{"activation": "drelu", "balance_loss": 0.00598, "router_bias": true, "n_kv_head": 1, "positions": "rope", "init_std_down": 0.0, "schedule": "wsd", "seq_len": 1024}
Below are experts of layer 10 (counted from 0) of a mixture-of-experts language model. Rows are named router (the router's row for the expert), gate (a neuron's input weights, with its number), up (a neuron's input weights, with its number), down (a neuron's output weights, with its number) and show model dimensions 320-383. Each number is 128 + 24 x the weight over its row's rms, rounded and kept within 0 to 255. Numbers have three digits each.
After each expert's rows: a language model's description of what the expert responds to. This comes from a sample of Wikipedia text that the model never trained on.

# expert 10
router:143137109145133133180148123117111153109094131111175140143113113099128165149135146102124124118129132145122127152105098095130172150139103140146158105127132095149154060157094160107117145127166171
gate0:110129107133097080138137117174104132084105089120110102157128129109143129133138145171154084109105105139110149113092063130132173072113118133170124151164120143110157130143155163146132106133107162
up0:122117101123130133167104143139152134088103150141116161161111126099160148101149117126148144142135098132110128157120130113139169148127143137184143122109119135106149109147110149143125118142160116
down0:127102147124136131173119169120137125098099140120123151112105126171161128115125123133146101153142109142118092082156114141127128111127123157107153120128082144183140148139102143135117106207126129
gate1:091145142155138123143134164122128146109128124130125104140129145160155127152146108104148121167125136121149096113113131121117104128152109081153117156138140100140103154162113135128182164122174135
up1:138162194141105164096135129136121141087123134144121141113104149115141110135141130113127083139124166157106152133127119141177138093131123165127132168113136118120140114130148112115145114122133126
down1:138105108120090150128135127138101130100133090133140130128148149132164122131166121147139129103149146095127156145160108119128092180130138104120121115165080102143121108110077091091140163116116157
gate2:126072145134101107161139111091166174126105156120122136119111139162156130164129105126124126098122128137154118135103101123114119110137139095116156120082186101151130082153091123106098111142148112
up2:139114148147107117113113085113141156088121091156131117173175146172172139129132121116129168137134160123120147129125146128143091145127156128158129124109145155135143116126106177107130126134095193
down2:111063138118153132120161181116157138107141111133127129080112136137135153125117128156105131084084179078106113132111114139122098119111115137168147127071161134131106113131116105096134133153129173
gate3:152090133103164136128166124136091154139117142151144138133143095085115140115129144130148165119143179131151125141135122108155144103083136146176150097140069094141183115159110126109161103113107139
up3:128137126149133141114115104118121108121124171106113131105110129102170187154162097144152136142109121120128147112064121108158124058172157117091140123112160081148118113120098140119149121102146124
down3:119098144116132101121086126150134139185122121111177110119128132122145142123123115152128121136146127121139092136119131157147133095145135116133103130129181094128118118125117134148135111124141112
It responds to: Adjective endings, modifiers. Adjectives and adjective suffixes placed before a noun, often colour or category words, such as -ical, -ous, white, religious, rural.

# expert 47
router:128129105116133138101151137108115145112114101150137140147108150118123134109168136085145075128129114163108107138100138119166111110164128133123146108159123073148155130104079131098128103130130118
gate0:091161143127120149086124079132135138117114128094128129143130138154146109098143158120161170151079124164100103132185159107149142068142116102185072132100141095111166116118125126156129140122145110
up0:133136122131173093094151167148170149126118196129096123106128143095136102130119158115129126118134152133100115128170132118134142114141113149159149123154125159137149213098142140096134134098136124
down0:134099106103053127144124150103141131138130142121073141151147123121123096135124149131153143091132111087143144172094123108077094120143115144144097136159143127150122126070098108135118145154163102
gate1:109152131071143164096089114122113131070154112148150114133138121137109109094154155144114168096108152128114129109155129143151087094149141151162171088115113118121113154123109120120157123131134127
up1:094145102126131129126095152129119135110131187137119103141124126072138136090121139110126115123116091149125182138139109128145144113089142133149118111143127085105152125104144158137150104152132130
down1:170145085165153126112124116136065105119130115082098100169200106117127129165121147114130134105135130149172154116136137135098098123112094126135144109151156117097144142116148099175129080113128153
gate2:113126136163128142120136118085134109140118100111156131141107145120124072130140130086124116127141126157123151107118135180145127117122121139140138142120113073108142122122130143157136145137131135
up2:170116111087122142107092116125141119154138143161152163132131104138117099135095110128130120154098138172127134120116094129140146133112138128165101132094135092110124136124143154118156130090110143
down2:154103108106157152155113145143112101139129137087132159190123081100124104124111095150121134106097106117135106145132101075118150166126098138147096119132094141126169095109180144105144148111120141
gate3:102175122119108149159149118142127120100130160177076133138135105132097107150136113099128134082169105146109123156144165151106125086117150121127134081167077119130144145128126145094157141137099137
up3:145147175123136119109132092126174156100099140131095099148128159141122094129192145117131110162148113165135110150159128148168089101121170144154114130097133099104111181137120143101073082090110153
down3:111157070173176131128182115121129104173108102119118157123113106123115099117141150096171094173117116127116096152128142129116119082106124094088135142128085135111122153114072171080118142152147142
It responds to: Copulas and passive auxiliaries. Forms of be and adverbs before a participle or description, such as was, is, been, also, widely, loosely, as in "is also used".

# expert 40
router:107097154125127114123088101125141095108162103130110120143109132138145135124117134141106075137091099130133092120113142137107148150089123170144147137173096094162166141103152156138125105119129132
gate0:151129137173106110124134113109135142132138176180118152142140160127166122132161114096132115134134078131149092155116157096154115155101103142103112097111124162131123118148105154103116126137162118
up0:126080132116140131141108136128130125141132155089123113142159093096128154163136119127067096143105117104179149128176142152153142146124148139133136157125138158137169136098101112102101126096139155
down0:127081112096065129124128112099173131159132186111153128087127143119106152103146144149153119148115098144111130109123109102148148122111134104081091110119177142119118115153097165185110147123129141
gate1:077096117099138097160147148160145111140144166152133136106108080147135076120133110109072159120177149093092136109149154133163148110107119098120129157129126141115144117137136145097157119115105153
up1:132098141127135126181130138132139132131124115125090113149107140153162120146142193135104151102114090097170124156143119104135141136093133154144131112123157136140162135103144132164114096129146156
down1:123135117122155138111155154108144109122086148159132111070138153114153151159124143122110154131136168153164127097157130142127092111116142123100110099107085121116103111110121177145129090153157135
gate2:118088108076127137171074092143121100138141118102128135113089112126123108147150109159108128144074119109094140165100138107136142076109132149157132127160123179140110147109130201129120108094159119
up2:177121128074093129133181124114109172105127147121108149129097109140112105155100115135133118102120113155118092134119104193122185134147154136144087101141123103100131150120138105135133134128128132
down2:127139135130127110163135146111128130162149146107098125134103139129137076161146157103140109134114124135122155108125055177117136175129163148133106143110088101179127121117137086099131161131119150
gate3:096131115133135147108121097168142110140151134123115143097122130147164148134123109126094105122112089129110152144122122092121160156117132074156155156154111077141130113095146090120162157125097138
up3:167136122136159133147083157166138127101137107169176135135125143141122090100115138137067173161181136123113112130170120113139133160134119164134103137147104158140156116071127131164143095124097115
down3:180139113097143097157141133148153103084150140088102121112142106107108082080132148152128083109109155184150101122154134168142136132176102117117099166135113119142132118107176169111149169141077176
It responds to: Mid-word consonant fragments. Short inner word pieces ending in k, t, z or ch in foreign place and personal names, such as Split, Doetinchem, Aachen, -ik.

# expert 41
router:122139086138122147164107139121108090104111124114187162135095093148134145129117171132104154166131106143107124107158105123128147112116148126134144132110108137084139134097126146149109113116151140
gate0:114156124123153127131105095097150092128140122101093116083122148153148102102069118120121150155113135142157120111128118122122159148118166133146104160169094194119152137126114159130135132135135118
up0:143184144146141122156131123088136159084099135138143122143105117109105120127094139095151086141139131148096118122099146083127131155096144074130129134103109125108143119134117163129137164105127129
down0:117123119127115144148146122175146132123111153133094124071121140140150123135120141133135134085131113159192174148102124138132147123172113135113154086144108139120132126149137181157113129151146112
gate1:127135121109079162109113083143141154088103142109109144117123120148119048148142201151127146127135085128120124123070109120111122124138136134142110158110110149100120078100129087137090126086113098
up1:179107148144148133128119173150147085140153139163136130137109151126139152170120116108193118154168142172124071111123131151082167106119130168077132138132131132116133169136163086105140095120143170
down1:141156154126140153131153177143165124152148145080137140074118116115107137133110129135131128118122128160114140127102112102095156127145143107075153082130123148097125114112107113067093151100114153
gate2:141100143146107116142112086127116114137116116099110112109124191140155129161170138096133150133120116106129114142110120126084112099105148151085152167131098152129149098132135090149079110136144108
up2:117122096144154171167109122088097107151166175147115160153121140133160076088127132138102142106127126171105097073154169097142170141096126095184148104148118147106133131143111149149149140162111138
down2:135097107139155146128122169162111117105121091132150089125133117126135148119168127147129177149147141148116096109159190108126127145130144080143155124164107080129133140133132137124117109104128140
gate3:120139105123095117134097151145149127129125067122131102073060138138171100131117100130120128140153114139110117138119103151142161070147147115162180116113146142119111150142154150146128139105070123
up3:168169185144140105104099129127156123105137141097131108116155101115089187107156151108146075135098119110148147115142113089085157150151141156131097135141131106091177136121097151122092153161131113
down3:158161112149117092092110123188132153147145157121131147071136122200136117092147117150133097106116119133143117157124167091140100113148118137123161108101149129108158124160138116157132144139100128
It responds to: Mid-name syllable pieces. Consonant-vowel syllable pieces inside foreign names and words, such as Mag, Tur, Reg, arg, Gom, often following a capital letter.

# expert 58
router:145156098098123116145104134124135139134107103151145115146122124115124153137123185139164119132091128143139082122125115139096134147101076164156117131145101111116154115103142138157117113095085096
gate0:141148166135132168145156136139151124156123092106134121140133126151136089139129136140097145102106192150109136129152087140123137136109120141156113106143118112111137152078112100109146190139136153
up0:119139117137127195124163126137140141087155152067101156122146116102144109183129140165116151125135131138156155107198135123117159114128121137172108141131127179090139129107153158136126121103067145
down0:137130112127133121161127109113145145139137071095149116116135170112176151164172133112065127146123142158120099140138087099101121071081163122112139137099099126131108115125109119096145140109119125
gate1:152101143115126106160085121154153138084139158152115101104096099135073135127093136096098157149090194128138158157135108169160176105129109125143149121169129133120122121102151134136118156142127153
up1:124129120085153142099125135167119094149109155148150153133121104102112105138128169129126139153148129104142131126164116123095114134068092116105147109139061139141122121124174123112151151096078144
down1:125164133146149166149150114112118088131114128142116141122150156138106074129108144103134094117123133149156165112148096157139141134106119123156168111122120113142153130126140124105172120105101151
gate2:109139139094120112102114130125139127114116059086137195135159120145155122079111164153147110082130142129133096129137123147130133108127108137116134129109122100119152129140136122129144144123125170
up2:126132111125131136097176167094121133149130110126114166124178117135119169093097165173115115170116131150103141123100115133158127181157123160162114126158138176143142129120142148137129132139119118
down2:193098158091103146091140109093115146124091147134099112142103147127149076096106143160143130118165084150124097154146080122124130125152118110151099152125129114096108091124163122168081159134136100
gate3:167123074135133089173128180109105140121093137113119174149140121122135121122118144118145124152134141128148101073156126103121175165080166110139109095152130131150125110136115118150109176132123152
up3:149147122079117162166107113148089150128099164135141144157127131093125119135156110109119130106081170105118116141141119117175144121131113097153129107126128138113162107107140159141127098063083133
down3:173155119122126136137110142133149080120138121180134154137122123101134086111121134130086135130127142113110115119136111119157170136148145052182123119135107140138140175162130183152124134142128131
It responds to: Sports league vocabulary. Words in team-sport articles about leagues, drafts and seasons, such as football, Premier, NHL entry draft, GK, touchdown, points.

# expert 22
router:119142139134131175130168127137136145092136146098141177136089093127127154119148183108169132100103120101088154123154135135167142130125130124140159150169116128121145100079160107130136172130137162
gate0:144175114140111137117141114162152102141089157097111135102137128158108125133157135119159096112109139055140156093119125115154119188097161114143100110095155155093142128157080149134147119108149123
up0:125115122125119133097137091151134158070186118139113111119105111166125083165133106121145182120162077141110091156140121120157156131126138159138149126159097114127099089064131137132142109125178102
down0:167144132131096130147143110069084133133145139083111119131114094120123102149117138119099146121095129125102119135124137147132117192103127107141091156141144110135142154131091156141131152121119132
gate1:135112131119148114152117126106105136195138110110140144163109129126136115150117134090143116150080140125127124149101116137139123068115147139148144124123116132126143113091112120112157157108130134
up1:138132140147103111145155134153142139147195145144116131121127107151112162138161102157124154079119113054166121124076147113193147148102130153119135123116109137150109170122141120118161159076113133
down1:113154128097119163078139132167140138153132131108151143106118067115154131114084117142134105116136124134130132168136122117105168127124126096129134114132178096163154096078160118145137120129128122
gate2:128124136128130102099138113151117115126081114197189168129110093112070120106133132134116078125115130138115120167138079124175111144125151137158112127138159153127126130096166161118143187126141160
up2:166118106123111100151166091118166205119130099128133174162113121110164149114147160080105177117146112097084121127120154126139135114120121149142126113146158169104113074162153110102136139152091128
down2:149134135127118133115129135114178117144167136177162102133117117159155138101121167097086141132135092081130133110102081141149093084109111124151106159138135085120102124121121127070168135167111195
gate3:131086103185127141075181117114118170112104122126156117103116099154141088107169137147167118091128150153088098109122123166131114125119097129077171128123100137117103135142125129109114122128156110
up3:134114124131125175132092120093129119127104137131134110082155117150143164137187163085160069129146181131075076131112096121104143098139133132160182112177141108097136112130105114151160136157132128
down3:165116133094132159159143142113157152176115119149118124157126129126121154148117154171101135100136147138126135143129159159112117123149073153144148151095151130142140141117076110133156189139132089
It responds to: Given-name pieces. First pieces of personal names, often Indian or Arabic, in credits and tables, such as Jay, Raj, Kar, Far, Brah.

# expert 36
router:133146111101125114179148128141125115106129179132169151128128120109132156106096160119153129090138084109091124082153116133134165113153135142137140089157154106130132129120140146163102134130123118
gate0:136120140145165141113152111125110126126127126181122124127098124110099125075159119100157110102046147110106145119155163128132111175116109108175108126120115146175127124141101166130147178138119090
up0:087109149098146148143122121147116192099135156125109152208153123111129119111130111174093141139130116152097120116135172095140123127146135155141106160140150133096109165124109165114097165096166155
down0:144143151121106147107121137177130103103123118099134131102088149118121106101148127105126133095098132093121126161090148090083132152129138136116158126121137146131117132136091126110096131146089139
gate1:114109154118102141133130114144098150125130148115119140122160119081159154062133088136161157141106126140130078095143167117104159121165109114134120105186154122082134129099153147125145133127108136
up1:202102153095144112144176145159126136139085139130115181161145099108119141078087120143111147113145116127085104087146112106146157145148113136154133137159132136166100141127126139164158147151132127
down1:124150151084122133104098135112121108128092139149090114127125188109175124135143110141099103133142109117127108117079170102119167137130116161111149091117146132128142139146147108109181176118112122
gate2:145115125124112092147184138134121106166168150133087140095119147129142093112177137090156139092122136144124096143143095125127124131136183098138135171117087121140108146116132152139147124101133115
up2:091067137123145151107151135096136108153105124104142093129149140132118133080109166141151107174133100124109147107161143109108142155115123128117096123120139133152149142143137149139147154126176108
down2:080160124154109135115179124134151140106137120149095118147117131090124136118087127129151164130091175107140131154112094100081160117110090104107124140131130130128119137145142123083110117138117151
gate3:130154151124121130106157138130090126123142114143142131142149120109151105122099140130120160132124134162173172119131126161148113159139161121141112147132124131184130095146093147099123148100129131
up3:116087147136108067137149112101136143138194195104155125139128151144134156119126103086108094148146125174118113119124106110091130150145132138162127155118149135130105166124158143124094147143140130
down3:166179099151099103130132156110112095129130135074138131127161126143126133083130121140127144140126095118103108136123141102109151147121144124137124129143161135103111117117112124122136122139124124
It responds to: Capitalized name beginnings. First pieces of capitalized proper names, mostly places and people: Hol(t), Wil(limantic), Cal, Gr(uffydd), Il(terish), Hel.